From a checkpoint of a small mixture-of-experts model trained on Wikipedia: a sigmoid router.
Below are experts of layer 2 (counted from 0) of a mixture-of-experts language model. Rows are named router (the router's row for the expert), up (a neuron's input weights, with its number), down (a neuron's output weights, with its number) and show model dimensions 320-383. Each number is 500 + 40 x the weight over its row's rms, rounded and kept within 0 to 999. Numbers have three digits each.
Before each expert's rows: a language model's description of what the expert responds to; "raises" lists some tokens whose logits its average output raises strongly, later layers aside. This comes from a sample of Wikipedia text that the model never trained on.

# expert 24
What it handles: Line breaks. Line breaks after headings, sentence ends and table rows, plus a few direction words like south, north.
raises: "|", "-", " |", "\"", "===R", "\"."
router:424518525465474563509546497518435475500505471490532485490500516561487531579540480547456490538487484472414489561482474566521473528528457563531397500475481434517507512496474565518490437496492518
up0:466516530567479414531513481500462523510513513501530490388492471513528491452498481505478425546498548601520454530518491491495544499538538467489513454524507507489497505432467438534514466518494542
down0:494493481550481543451555560429573499431498557451511470454519468586533478466432529494484500508524482520456548527542475539546575546460501493537494492577493527455455507479540598533495563471473528
up1:546543512509560495528438504492508533493531446490443451463507644506525488441644476478520481462467488541484571485463431523520524433548501494497510385487475524558398583429562482463539467480451526
down1:533491601420522465411480496453512528592486448531506472484548489491484501552450540473485415421524454476470519558466510513510463559507506508514497563453449561505441488490568512441578491516539576
up2:536510537512520547537555481525484535433492529485505489541485464493533604504459567486475483529473522481500426490508451496491537512502529532505490509542496462464493453423542535529496546526491543
down2:548517417549462463505437549472506540483602498545476514540493464450497537468545401564528461518517578544532494518464443524537464460524542443590561475535478409492507533482448455538459491488515463
up3:431506534513544520554484539500534437388526543502452452468467422507479455554556414425499470481500516502457508499524461539545516424565474450501480492515501492566488556444568451495455494472498507
down3:463441540580534547478486494548572486535543455563505491497482432496445515466497545496524470453476561524415540438413491457518463562510522541449496494477533498506522482567462486536515507541551516
up4:455482488490460521470416531531513472499533477549553583471485535530477455463523516510484488557453506509530479533398510550504498455506474519511476492478485511534514438504479543480430521502477527
down4:477472518561459423476496504441531395544581466527532456528476515551516481476568463527490487537460490544474485512475527563563564450523445457379520517500482441515508478526496448521504511520534401
up5:529501510521539516467501478462517448529531586490523506510472575491507488497564570465497479529479459526527476484485517545521464527553507613491553539479466471541480568468549490516485503518499522
down5:497508555535467487516536538493501546460466493543452478420500483473500486527483476449470454541530522556472456553468473413556596461430436499475520496485490484479443522442558488498531463486469474
up6:510548518542571508487499466515542474554505494440508486484456540529490556514471484547509443452482497453520528526516433496545522556508459533494471502478532507560456454472468532413470529477492441
down6:497511486511413524511486498569379480563439467531509530518520490476519524535514466530519602533559478540564360516558492421650452507436501510482568490472541432561470449557490456485511541527506445
up7:562526495528573515485538545422483602450516445477475491505440547486425458477492539449516542461506504522538488465503490485498534525453537521528456537482508451483424523415472510524433486593455500
down7:451478577475494485555499524574510459463493585527488502503471493452497562505422582508460522469517476436413501531547461521483484514488536490538563470510479458526559479514539511572492475548481519
up8:523466514575473542513517560493469490520534479504533500482455506498553480495511519458578479565497537531501512467442542526506507504518522489482538505508513432527456529521469613453482516507507439
down8:526487444529483546508500492489483375539526520503491516447508523530448557496541521548454491508529524502423520509489560578525467504601457436451493478471520452496543417592460468455407485487483450
up9:527501490509519464521461514507466632448503517511517482490547507553521511533475508572490559495510476498486535483607504471538481517517503488482521493534476517570460444513434541480446460493467496
down9:485514517472482489505493456548608490645512494440494482521535532445442562482482482504510456511463440471458500458502536508543425534523510589413476492514566541513606452527501518502494554463557509
up10:486456432408451521501464487529497499471512451460476503492437423519503565542462551518507433539487490476499496439413507541434510497496502532450492504514495499492461428498532452462541504511538536
down10:500449447529519501483505548587506460510523525457485528487485477551483454544501491478543534524509475512471507510532524474517509551488551532488416555510519509513624518495518458482527511490501455
up11:511434529461531496445504518503473535459466569520472490558486538481549491498577434498556518495415418508470498509464513508442544470535499491506451491465514476549462546473448509530422457511448562
down11:553523464519519517477525486524500503526534419498499496586570460491547456453455471457499475521482464488450509556481542530521468489408513516479465494542559515541515445496477455460507518476489501
up12:482518518500531539487443529392453545521541541436553472505444494516505450523533543493485477529485510540555476450501543515507511468483483475536542497462501447450542541529487485451475510506455587
down12:525540462555522539527507581525504501582485510521517494460442499485534499476473510463498448478516525561484498519529524551482510521471542505522502460501458585469477542501525553546508508501395547
up13:473519532483500545466536475487460489574471517496457523495489521421455463481523508591463494552505541497572505471451510497500502519510566495607558497420471482519478479502519534542508461478479516
down13:456502546493540541475451580487493485555487493496513529537491434441529469469470495556437574530487522517512450467559468511475470498470519523546505477501465529524429483496424519581544494586460506
up14:548488479464472483522508495465451471519536441519497516496456452515523553480500569485543472506505499432515587485478547527523482533442528413559505521521492549581413515471491467488507441498483509
down14:479516516461560516488447443601564453566491512474471483498527513541511529526478559465504475472511450558447535461469522482480520544529511564494458498444547481533561437535518436563469484561575480
up15:459489476513499513513452491491482508501428497495518489430451474521458541491490542547389545456460541504466524497549453536513483535486486569517535486515553533503490489546494527482464493466561488
down15:446457520504386522462508488524449454420506564475566497496482449553548523534466488520532575563578457492568476504568464501493475527477516533599491497495495473473504504512531439468571545570479453
up16:495490501460563501515494438506547542495473456597567487475487531525485463513441517452516454455543492515524525492498469493497530517557510462600515487492544496467463436507517479508426542494479528
down16:470502503582407513474475446461469458473563529492549480498468382518553382461527477519483538602517484511479485557546436507439505475537496495497529460491501412455499552449453520529525571474517469
up17:447494493526441521478521490463531535526518519510508499471504493536467475536485467494476492540533482545411541525446513472465513530425481582501466513451464494481446497451452625551561528521503537
down17:495480547536470554517490525560488462527519517535508495529475495492546521508551442522503528538502465456519472471577533575508492517500453486375533550487514430469456521525470499529487516504566580
up18:521525514467521567520522541458513555485458440535537511564481478406506492492482561530484475503549500454508457442478485509519529485524520535529486540480489447531526465457527500491539550502506469
down18:508506483494468484511483479589465458525533480523467497566530485497447531469477408622494501514535503470488507539493472486498394504492472455578552470555504425517523471524486496495519500492491440
up19:513520501476432531590515587537558488526499549529493454435421436517528476483494494448462465526533484451475534512394515602488469519470537484482544484591485465501530515445541482505430481461461499
down19:497512548592479521530485451559555461491512530459515588474541454544539526517569535493483578509487414545438508521520470515514496556555505528410434576439562456507564478434550442483441528526461555
up20:460507542454553552504471525433544546533521475537487484471493445519519569538475527515529532484501493482560536503474479462493555587503437503441491463503523535612527458482430457527513477518500475
down20:553478543568485546551518463592451423523459497530398497492458478545463521510526518455504564530499502570550533480510507531579478523471493585436472519487545512478429471510498546523564525445398477
up21:497475445466496518534518547494525504503494416570500561523511444442488488444558464538505466528501505532514462538541472511582515522565505536510553509540538557528470477579482510532407501517537537
down21:480483445402505528502575412554512538511493565516470459422541506482488501509508550441546523500535530529535489522555493557494518431564421510517473472523473513475474565407460521492540473544498531
up22:502490464530482518551478508567510487483523483541534568505399509518462509543478480456507537485555505518451447441529437527522482483511529563490565531526507481504456523386514482518503449483500527
down22:517503492453466553457459527497476526461523515564471485460486507488512494593457456380520451527467504533521453530492440441537502490447488520479510493443534475492472485427480486527522520492461469
up23:507511421552416448471518513506394539497516568566507491466482485540508490497548471524481468491503488502536535492477560553507548520531448500440479538448428477553432499437472557506514457495517511
down23:399480560533519497534498383572546426482492457483491459486504502525516545512543505460488453477499482486511550512488539534479443486481518593464488464523536571474501501529508529597517539511545517
up24:549531556545528488521503486488449511500505421396461538538513427448435552562499447522532509515540553535522436547505558442538469509456502515549527506418530446500581436463615586511491501561558479
down24:481472445476447460560507530465439491519611503459461563539517479490556449499452525456521511518443519454501553462531475530461465460459570491470503516491541457460501522441494464480518514511461439
up25:546552564519471510503502497550520496462536503538460439444536539539466497489572481496494477507440549466526495441545481514478530419448487469466484448480541454576552486559462528481477500574426532
down25:436413501484548481537581441483509406460534499485512480528540408532516470488486477466511527468462498508431556525500484634485513570475460508465459491483521477517463506455497486509503530477470462
up26:505538523526553448549480606506485571525518501501541538517526587493571512485526496502524462483556537523466523518456486505523478431567511482531503526507515428534483459517446444505459409535437492
down26:534575447487542514520510529487434506571486508551542526525595571448444484486551525442536455453517527582515447522548510452515474490431489460564486492495486463557477513442479456460420448503531521
up27:475535495513532435474531554492438532499489421542603573451464514510569509468460456503573508528518509487483523456454548486433511539586416483477506447470487491537523496463487501456528522492502492
down27:521520488474457478511513495477460501471538435566533511460502505477504479477469437496472553509521508470507487553492438514474485503460471426503526458559484501515502525530510543461554519547476443
up28:532455442464521520450520490539513538549504499466544499493465526567564604414574483522485480497505520517493520540445511491574490465567509450543500456506571540492606466430506469494505459571561472
down28:500497547515483502530503396537531406527457448464500478463489528512505520483552566546470512425515538523514535474440498486492446529512494537464452484522537503457480428481460588521514582485461480
up29:527497480545452480482542556508526455508628532506417502523448433573519578489519365504450535553530506507474535544482486590454519505494508460484507517464500469537573501520452520539512451408521496
down29:463499472438533507554555457583543443462526485479587481417471439537500528444516525495465520499522566488513496535505519546544452484551546496475455483571483416505512534559446485402468501581430506
up30:592493517490535547480575554495446507520589465445452516512506459483518575445422491546509472518545508497490499536482539494470503540467532530513516502493459547543501527512530531645474499457498485
down30:514480496511549510522427524445505521575534537493593497500495442480501524439496474496479485488548516514513474443510515503452469537494564420494513531466447430562436516487509450522537459519478535
up31:537474504580480467487520569546460491516543503502555472435459489553538483564552440480538496445530485525468523522488509429550459430496410503515504549504494468495556502547478567469423440565527498
down31:542436508449502451454505387459482518522470451534494469576579466479500433430423403473490498464530559473549547455552488533460501457449489509521536528469540482524488452470498516515566465474489504
up32:533508490451381416508521493448521494515501409529534502533555487442464514455567528516511438514486455501546529458542565550542523427460470429552485458497542598510563506406512510484494555503474470
down32:473530455509535525471471475537473458588445435625491502541515508532496472532475531420465466515513506562487517485435514503527551495480511557383461536543429467482485467487502465523499404556521453
up33:507508474521518435459491445490543503489457502519476459437556532514495504467495456483625522558495492475442480556503467550536441508505489535541473504499509460573484508512534505470515466515514533
down33:455479515572560498545470489515482438502484486538500490569412491575502499466544538492501500453463491451473517461455558467481438559542530537478469472479529493423549485530435515439561600538503502
up34:514497456472504491505487543412537521545491475556540496586515486506529476480505506526512533493540495597535494499468517487442467494481580501492507524469477547509493513386502524529523464515479498
down34:507510523471526496597475482569448524451509527536435498514449469519522505528465498531506511452470486471464506542541435483476489444476495532535572503512493426478537505517505487566493425525485426
up35:452522521469548525474488511452438579433468519516502513525457556607498540519523455538504535569493512485506528542480519485509587494541517519572553480475539394570449493533497502525490482476488498
down35:474541495528474515513499500543453399550460492475558508541506480477574521535527539547542503516564473528609457509533521460616465507505487521511527495448595496558512447524449466493470544552522458
up36:494504443568478544460520472518562500566454486479469427503486570474484467450549474522482554524507558427516500450481478498501472594570460586558457533497537521441575479544481453496461461568470512
down36:498430520475512492524539603513477496485498536512539495507453443557489430480483574521492510487439547487415550505481537554486484431496497475582454515522415481467499543467530510415546439459499517
up37:462469506504499464529472508455474548456501511456536504463502541582515536518526479460491520498546497502522454507470465528562499492484528540506504502494526450486407456549520490430408522460512538
down37:465454460518398524472509497559431438451521493481544498505525449540552413499422415510555557537557491508483474550516471516476461517490507512531518461499531464484525443540481456493547520547518464
up38:573490555543532516438492557482463469540507552440468500495556446498509521479469500466509489511495552474470591441537538477473451461560495491536532559510513516525516499431450501505421465494527482
down38:540530476507451515484500456461507493524548454555563493505473500474510515472536431521513512537549525509504486546484489454460456525523437481477549492481481401449446513541486517451414481414467487
up39:444482406591458420507553572503491544547540489522413523531552376497488516477540482507452449439474542506474475482523543559458501581476543496505442542540504486524544515435603437558440502517460525
down39:513480467518538515473475478440514540484527537479480512493493505508541484447496455489583539507449567544531491491439446523499535453542437517543475505515450436496504552424441478494466440482469539
up40:595486549485450476514489473504432495517508463432447418453506475555449510551500448517520459463479528537502580518454450499495537551513514464560494558500508518523522561502498488572480344500462516
down40:556466577514525533536457524548394464451534495525479469513463493466516458499435580476519543505547493519476537476547480478561436528476455536424493512489498528494505476464528549486536486535492548
up41:538426492483523482493546531516457510493484505548515506539537480519512579455483460477516524481540533475478535495453464549509518478512506435534490503509551485493389518535499462582503507465598469
down41:512461471470580539488473425552519449499501391537391474521503472562520493523553543458521477470473496510505517440479501488518471519447506604476449524453552521516503486524482503478526509558503580
up42:556492429518513538496530559517455485476498523438548515537545468542484492492501471475521538476509471602548499567496540576505513458518548596501479482518464484462500604494502510513521471593453542
down42:527521438471440504454526521486498550483522439481482525542552525435546528500486426572500515551526571487569474497445472477533462473506478511565541468626507520499485504459471478568470464552507459
up43:484541487518462492571515482490508538576486543437415509472484464485470488524577553469502528500494462529486508510481508514504537544544489560478465413481464484482558490547469586476570535460509482
down43:501505472511533525500478505528461484434419506488480462531496527559542525482477480531483476510495462432577541486561499464475437527525491475413499480494558456449469518512509513499549546458485460
up44:504506536492572510499488513509504472498499499527429470545438544445479466453554458462525524520513522550453491520502491512476492592443550544497476520540539553551459568519522486520450534581466430
down44:516434456438562467460439524460453521524565546454482515627497544476483528515567507444604508461493448494549499470541494516487529478486475546479591476523494500502478480461389491538516514523445497
up45:553486508515467512543547529468455501509565613469538461485511483521547515496460471462551519514497446539524504547484501516515449485428459471565524485530461514419522555472571548478515486517505508
down45:495472581474569469452547501503539503522459576583552468502519497493531592546583502494508546504529435591512521498548503458503445527485541486516509528442487495517534501446494527475499507453554570
up46:490485461509500503474532471523491459450493533540505562530538545553546622547520535565577511538487448474569461492507522532509547476439493549495558445542527436494409507473575578487447538419480501
down46:591440465481480517429550503538529574439494498480456495502508418477515462498451419489546583564525504502486500561473428486481517526459448501587508534483476425471469546525467478458523454580481505
up47:463500446448498436483527493492497469506550443485452454435518449479487491450495436461493510497453554442533498514423540544570501569470507522492493463482539507516528483584490501542500552498503495
down47:514521519508525507435478494542555445565530487487516515479580433525505476479479556501514540509469475531486491555516521577451549459559503458422498512476481436519508453516500413504473452516520484
up48:521482451482522536458518483498452572549468464455471490412530436510422486487436553508528520530464489478517443506433494423512509433579512511529500509531476531510523466510574429523460468452511555
down48:448490480522504517462492572524550415465487510481590518530498392519491505529564552484546489515544503506485477495393515484487491574498634463531441539521499473474489540398504484514535476491504488
up49:516487541497483477512477484535555475518559528502503531504548503499482480449493527481509517488468526477492491508469565509503477516604515460516446479577484513484543517483383479501529455430497516
down49:441466570544560538521487503561503415553468481499477503459467585631491534503585529528464421456485505488450564489460525513458481533471532527381426506450529521527484462528551496489500525513525542
up50:529484521541442545499530564531487495519516543538438506438416476537466506534548470511484527538484552422437485491451491498508488521490538513510579545492479483472470458464429539439423457526461485
down50:480481489555470497497465523473495368525534506477545519491464527489529495466521485530444518529455519537460463495462551507552526493566452423451513510485525433547549537550478494425480531555464392
up51:471510440475505511575494502545516519500483525597461477431490442552472521540565419485480473454477518522531538536454551497548541453587453483543554500555576530551515541465445549500549496496474492
down51:469433511455504527563516454467523456531452492497560492523439416536505459503514495493488488501527547470431526505487467549572510507500569471469520520536504442479501449481500556462512633478507477
up52:537510460579457546463551513562465530492518510519527465422485402513491456521512540454507525526468525519509557467496519506489463476520555553509482461460584512487474486534556476544525490492502498
down52:461514525497452546477448550484527467463520449464481499499427494542559431554520484510512477474485484526452520503459508499481498540495513488491503528515489500484543473474481508495485529455509470
up53:528541497522492431482585524479462503548529500527498558456470505521546494474461459483535509484480502535463530443518528490475514466571505523485611523473526541495532550420545581482482538438467479
down53:517549542548425486557539498481434488476468498550512492476429479453477445513508480521497441575496484549477444622470498445587470443449480472517531552463477509499480519479523519431474516472504528
up54:507505503502522507541501431506467549500533551496486500482458590448530425488543478493409549435539493549549523512539492488498491441459492563471527486541495510529490553521533405546454497398451487
down54:458474541555535535504516503461495537474516560559603499493508483440556501450492520463503514543500545515463470473465608515510544522443550456452432497527499446480521494493486441455448561502575505
up55:491512515507448505453548495605512476544536473513520525566472523549507521470578484492487486537548470452448465467525526589517484489529545433464579530557518467436470451515530566476458536459480542
down55:520474447486472486482597474605478451470556501554540500402462458501393501455463447533463524575517517553521494528491547494531461462521501482508502496520455494462503538541459517469538495576417518
up56:461436569522484468500551400531568454551504469516445527482453496536485458429476508513550486514486490500563521462479511517534498530487504515475542501470653525588538523493463552524580448441515464
down56:528496504502406535527530481456538556495452504533549516524533529462505465423417506488473515471521535465503524502452531456509447468411502540557507467497483530421456514454437495446634549494463456
up57:482516462514583415514527503581520552435498500479433519446507449444472481441516499482465454540529554482434519497445437443477462479509497538456482494611528548433491541492531458532484431536507427
down57:475427536463510468487457479527479504441556446469484492490492550492522405502466483410515497472453525478487545482500493515527561566463542512504480510483541569587548479438524493512565502473518540
up58:485497493558421520597526518509591447539452480558489572420459537425475465469523500468515488512480517471460410539519569538533523542475462484510549552486502501479456540541438552530473522501468531
down58:399535538535517493440538476491454530456445589537545504481563497519476514500546593436506515481524489457444533466542517526480549548513511478470505508473455449491540485441526472422471534509515458
up59:462475539469529517515532495458609458383533453502522513482496514586503399461546557432515435516465503467499556495509544468538468517530551470499507527451483619543484517464445557470514464383499475
down59:448480531522518525460509493499554485518554447602522470479552479502456481492523551455489453464514557513410503476438536451448509519512476511488523486472509482492507515551503472531504437520537520
up60:457540487525441523481555593488436512518503475491555506599494496513544495449541456426491503488520440487462575499461520515502545498493511531475543525447475466452563502573407575518530491515423488
down60:458535452535509540502563452616513461470490463529434494515486476490488499497498486560460580583538470547489456484490494450503415520512449493489487540516558450501451561556473527431491511420500480
up61:571507502414448476545447484517521469512518534482496451481525442562476525626502518531509522499501422494523488503494518539484546474534530508476526529502595469537475422552514527467493507520525410
down61:479459462485428526461572476579463446415509508516552494496496426541525499482483490507529525523562508509514532546511493538446439510466549517537504473485526457476506469503472407457563517506498482
up62:493516495570471434473485392493470478536442461517432520451498530526490469516572488527463500536513499506492502495501513506500512477443468471525510427412466513550527462535418551560509460458517571
down62:428493549556504494514489446484438519515501486473548448481469466524550517474489498547505528503497466476489512521511537567488434480611533482448521523496480338522497535488527444432491506516527474
up63:492482502525509496512410514547471532482493595542518540473470502509464485433466508484496461439522532468440543491430507471489474518500521511457478492443542572431529535460479456502530389512477513
down63:541521420520478507493554491500620504488524449446493473524538483504413471451458478480502543507530542503455510510438485472448489481489470429533445480619464522419471481461441510407506436440474481
up64:527438530514460458524512429513444401540530474541501459457519430523506518563526436550502449460554530514443561518475485519564478492468531541449464553445468537541519490528463578532504503450511466
down64:577494510469559514535468432457462562513577533499394477518430478445533523449486471524510508546588583498527504520550495481509458481496505490537525524548477473464589577477523477492462579555496532
up65:536536475426470468533493534486459390492553563544499562548478397476438503535460567569488453497576497509450618491509475455520485510556554578522574514516531511465453505592466480484474510529491536
down65:553474463458487571454545456542497512493560516458485478499469557530511502577532437492513524497474498472521467417474540575500573529492395428455441513469487477599526537510489429472504546552533533
up66:504480524559465517578452487426518557522498436535548552546509442565479558479424531521474513476405561446471474534431509528402507489476468429481511457484506505452557517555456463523525452557548494
down66:523452528483536503514486513605566407436515574475483521536494490465530505528570592461502527498507511532460555497525497503477530527524556466569495497519542593503510484520494531486528470506472493
up67:512494464456464467460551489558490561514457487550478496501458529504597472485445438459539502513493449537498517489524502556459501570476547468464520518450533574476483512492472516492459488559513496
down67:510455471600449464527489478518414523453460545539506475500443410507478537504474504507489511481462460548533457525460490474553468410483454530541496448539454478495528471507480549485513478476520533
up68:529515519485531485539517461508516562524481497519496496497462532544504428483514520450594518539468512471513474527445521479530469455447505531541475498524494479451460456496504470451404443512416489
down68:460498488544488517476420605453436516583541522454526424484517504460575497517575533505557479551454468529457497542510483442512507514575432461424528493487425459505514523504449532571521544483501455
up69:494507487536395491495529580557523422477531486470507530485476507464528470538503502496434592508464451585475518473521463472493503459531523496495564484496502550547536439438565474488461558485453427
down69:575516464481469512583560396544468446561445508529499515462507497474412499500531494447452452501551507488519471524486494488498516433454480542571556506524507486476535450466526492485531500539507544
up70:508470419476451533451507460429445465500524586566477510488494509466498538498426536493522423418465526492457465531505520518532495534495485497461498449551487479470452466500528523452472494500480450
down70:472527421507496510443501513454500571444507491491475489547514515473563473504549430540520545551514511538503477535487467495521487495540468503579462490549484447526524559486485456487488489547527519
up71:483475513446478523467601452464460441511539446544576516491508460495445556501544468509506530517512498519461555482512564431435538501493499501505468450523546517515532452570534550480545466447507457
down71:586512486481505474457505538460439554538464454536510544498549450497447499523444501485506464474520514494515519482465450468494507504470530481548554476494413476526532536536525513396554442517419465
up72:585447444536516516439479471471457497478525478487461520514541437517531616432495526499534520540514482519559451495476526517490462491545548471454538531522496472496466458451476508577468335431502555
down72:479489514480553539518427452387537569514490551513544498489580479442538463554551546473522501489468523499481479470532512573496460567541546459497475530455491488491543472516479488512483503529467553
up73:542469397527464499502497505482499464482525494451532466518519498523455496479537496552525507514435526497456454514531522459515463453423527553494537465482518481483468525446483529471494451503497522
down73:479481491463527513435503499470541517522555539580478473497515536516486471540448475429546510525516500513592525496505468517504537510565435558491490501492479518473457544432459547573519494540516556
up74:530435487458426561489486549485397402570513486440434599452492520490508446464411513469539446495497518508532532537469427460474452523518462497437476541483464465499507500527482496491456475488500530
down74:529490509475493472498490515487563528421547490456485530532576463497473425495447473509511573496502504513511543469492452496486504449490525508511476493431492524457535459426502471485534486449449506
up75:581464505541521481453562517534477497437474479472457527534479487537489542516465524535476569540515458510493505483500537460498486493558454490539481526555497470487503413560452518534405510481494449
down75:522454563473528587436427432411517504536499495477477500462471525523483485537439441474506531451475548503652533436472527488504477521534527518470456482548458545529484482461446480556555569540509532
up76:456498509486503434505552499485458486527402526492441530607513503465497506482546493535439482461470537495513451545474505496510491448454413488501501513507516497464477517458513559503450529531479495
down76:506441480478580458447515445450500585472472506482440527540494511471463457484534562369552465519488528477602579482429496477512561436506544519498552479494488506472487538490472525579477544496472540
up77:497475582511465541497443566498505517557489501523419491521464504520546450501431493474494519489450501515489519543506459540452536582465474508501481511446455469523592477584437500503446426438521505
down77:493619405526513499499580493491507424457502557460545482543512488547525485529531544529485533540521504532464504536551460527483476459582481496484459562550499507442491510499433569389523490475458527
up78:520452530500563499439527526555561586443497451523527449465483442550547548559477460494472506544515472498434517538469513534470482526440515411492454516546565572516478506455508500422452506488498533
down78:474400467498550490512537427546546464497542525520541491497445470423457487488506477542523532507473547455431502476447553476501425529493486536486468460493563459470541424544429480529510586520575466
up79:455509511481530553539485543462484506436459539480539574529553485472497490489543550438505521555474534524480506534460470507521518482460538470556435422546494513537483460367494497494448452566513515
down79:492489493514459502490468519522496408521498466484515510534498475462579525473519467551488513558512505474475453550476442543490533431519477469486501533572544471520521431589507459464464500560542410
up80:520498477511539553472545523442513512572510557443547475470478444491495547526543426478504436503475500496480537500472482462481500597508496461507521525518617486504518560436440481507419435545540522
down80:551502451519506480513470539466512518483561460499531469465522505409547465506478466502481426451502561503498500511500557492543535539458520513536490433470518513471529524512493442505488479478415495
up81:453503497498531525493496541485473487427475469550486538510502585494539520456505510427496477456502451480426541517477528519424538545525500499514478519539473491538460484496520484508456410545479503
down81:525502499512515473459501452504531474523504520452537452507564495532441532498499492519490511506493459515482553524446497515621487482490508501490530438515525434485487478570455542469533569421488474
up82:428519506461450481566472491489465436458490491595494477527430470482520602484454491490515510550533452444519564518506489506486428557521425487562497524543540532584568510512459486525444460453516486
down82:476498483485525517488535477505517431538502540524532492532466551549456530497579602440495449516541493533505528429451548422466519536543455528438513523422498501467538491529457463501470468528530513
up83:498501485493569434553529572453513480491455506584499504477538500528502520542455471465539493556468476512457488496476546540509514475511538478564551543498470560547497441473488544503453531435481479
down83:524494529467557458466509446578501567474422422502516495528528437511484484428517484465506498443525542561520539533527468546516435473512465534512459489551481519465547561457487555461441539501517529
up84:542479465541507488492521496576553368545538502489510519517506551530525493528536417537529517555504481556497458507538501530505462563459549520426495504510497554540537494550518535520459518485526522
down84:500486507397513479483544440582517488512490557579572485456511448562445547519500527491490467511468555565447521539461544517509519451496521472505501521462480429492516480518520514470482452452488539
up85:491472527506458494541569484446478497462503430517462512475518505489525487488537511474465509536510531599530489564459555483490452513533493466433557524513554483513551509489447485459515567474531529
down85:485477486545525481459488490494452477489545495510499485498438473412463463506453563480525486482494521539423558440483471382520471532485523569545509533406517486447507511486508443518466502454592522
up86:589455534501524439527496453544455523491531481462500529521508504533519480480496435460536425453505512486553534512498507485418443456559477469479519535493493546548532518416524483530597544529468477
down86:480475511525480484554501486528539483493465510449501476478493457435503488506468514536493545531508501455456490483454465469511476483523535509510503487547553430469482536472489627448499623531451499
up87:590514617494468450507573524469402426515497458513444516481542530536518508484485453557457487518488482525523483484491534486509542464519502469553477527388512519527448468466495528473495488434388499
down87:489467523464520510465522503490459513544456527514488485437524432436541487477425554473518499501480530458477453436522533484408513523433533504617514450479458461558507504461433512507484487522499442
up88:471506504510539464472480579611500501519484531543533471505453441507501502484500444410556517491461514519486504515471474529553495503473582471510495525522518531506631523483497521593515450546434501
down88:550509560570466535493514416470500521499547454478529483495473478522535538503411478522511560524500513493488536474497488538525439477507431527436498530527457571523509451523487404483538505482560454
up89:561522486500453470521482518402479440493489555508454544481468501482529440543542476513473435425489499519494471512478507491473502486509476517501496501525551497468489475455565531471543520472516479
down89:449475588455473557541481405501516514446544486495460474454509491500540481580592475455465446444500542526507495449466516583452514442425434525528531501493514498548555455503491403563519479468571511
up90:600491548547548446581468473531523554473517493557478510519507543525544540359488419500461470514519540468511579504497556501537479527451496409527554504492461504574552514518481440497534418531499561
down90:451472577539567518561482452544511520507488506494385457468569547531544505487503541493507422445479561487475541427439510507507497539536529494496437485490488534452530498532456546540548476543499486
up91:489497545511418527446521544469520427509522547560565548483521483509532496528474469497443520523541526520480432540454498547518468403476519539484514521515573446473431524582547557453393516518519504
down91:458496434515477443497466554532459540502526535506572512498481531482514496402522550493512488542444506432480484507522504435594528514485542526456550525440524487458549537512524442542444521503488554
up92:550503528501487571530463436484539494521546522578404546521439486505495434509444583451521417536475512503513453477482507558505502492479481516503412512547414475531530471481471558449503435538466550
down92:478478408541488484507541528491509454544538498566487441510482525558505523511530427577527479544504499531493459511441472587541497500535413523510522453522513474540505485521462454514478494457507469
up93:547493442522471425416527452510474502563485510515461533590468494456520469495475444420544528477496487531465557493467521472445447553510527470536484465453550432514431498459487490565490491535473479
down93:536448479458483466456508481421563566394568453564567508522538549446542518490491453496436485437559535486522479512461536486487560553498557422529476472569500597542463534532478531560465535525455564
up94:549481405455494538477508601485435526366453476434470529536536464512576621511533530470505526478496541475599487531513517554512514495480446523557430523511425495600522459398500457462424499486533499
down94:518544478502530502495484484507526521490556495507541466555517466494466535442520436551527457565565502561462474566514443488510456488530496464595526482569519387492484506482531471472442499508515463
up95:497478496455522501411571566501423508522491488567463438456584501567515472529498487516471502499549549510458541519555565508459553589462556496549474466406468539549480472462513541494586527398458530
down95:453502535587451455440490508603594486494463484499448446514476540581509522471520485513491505527502424472492491534527478481533461515518470554377571489533553439464508490569496454458476493462564453
up96:489557514465571551540510506511421429517499548530545498527504508521532459454514549467477542515472513497524512486446527559493454528544496394500455469485517503416449508473512513524520562437554505
down96:468498479496546486500487509531536438514496401586536472479518580465487516471501493515462439471518567471438501548408581531491491588523553593532516490506489466529517468596501446465378455575574489
up97:481476433488448550514562556596555478524552435481472551379420476520503534528492425473465524486501557464483556512491493592507494570492533543489438504460525489481526509498519550529467475499489531
down97:493477557564447510514493538558568443551491484478511505378496485533523517501513490530455592549487466477482441548480474514502481512514485534407515556516493428511506485569500419469488515480442497
up98:415420496422412481522484488594479488481527528530512482475556437461477426527555516575504469456466475498481550520494529465478540508505473448447455460474543511486540481427542506544377450458510431
down98:429484477535566569481551491488474476505483532514453505514469512536469466537472632419536559507488427561473580421508509500516509454514463622486501538411494509470549467473523460563550520499532475
up99:503486453482491465517456450540536443510465437515471541514485396436532499485498503471512516497462489525486443521519493472591486528438499501553512460493620491471531470528532483570455479546525534
down99:560462477581515470502484548447457508476495507485533499466503455543453447527467497468567491501429564499519577540455491520504483536494511547542428537469495503474528512482449534442456450480529549
up100:420482500466440540504511563473542524453489518476540502470504516548510449618507523590471532512477506497446543450525470548501500550478506479453534519462485484477542555513497500420487555479499500
down100:463496500545596467509526433547480393527489482522491466544476455545544539490565516446506492485507462517506485476527489446504487476493549550500482529453545517471500539552514455535504500543554554
up101:530470484470567512560453522493494547494479538495512511495501529539534563503543565367502505454497543518507558482547512524467451564588437486490533494552443506532414472477465464415501472452552540
down101:458417532478574478596546456437546571554562499484520495536533472469493402491506495509560493520486531494474512514436515484495456545533511503507437503601560534486586506508462529502512567502508505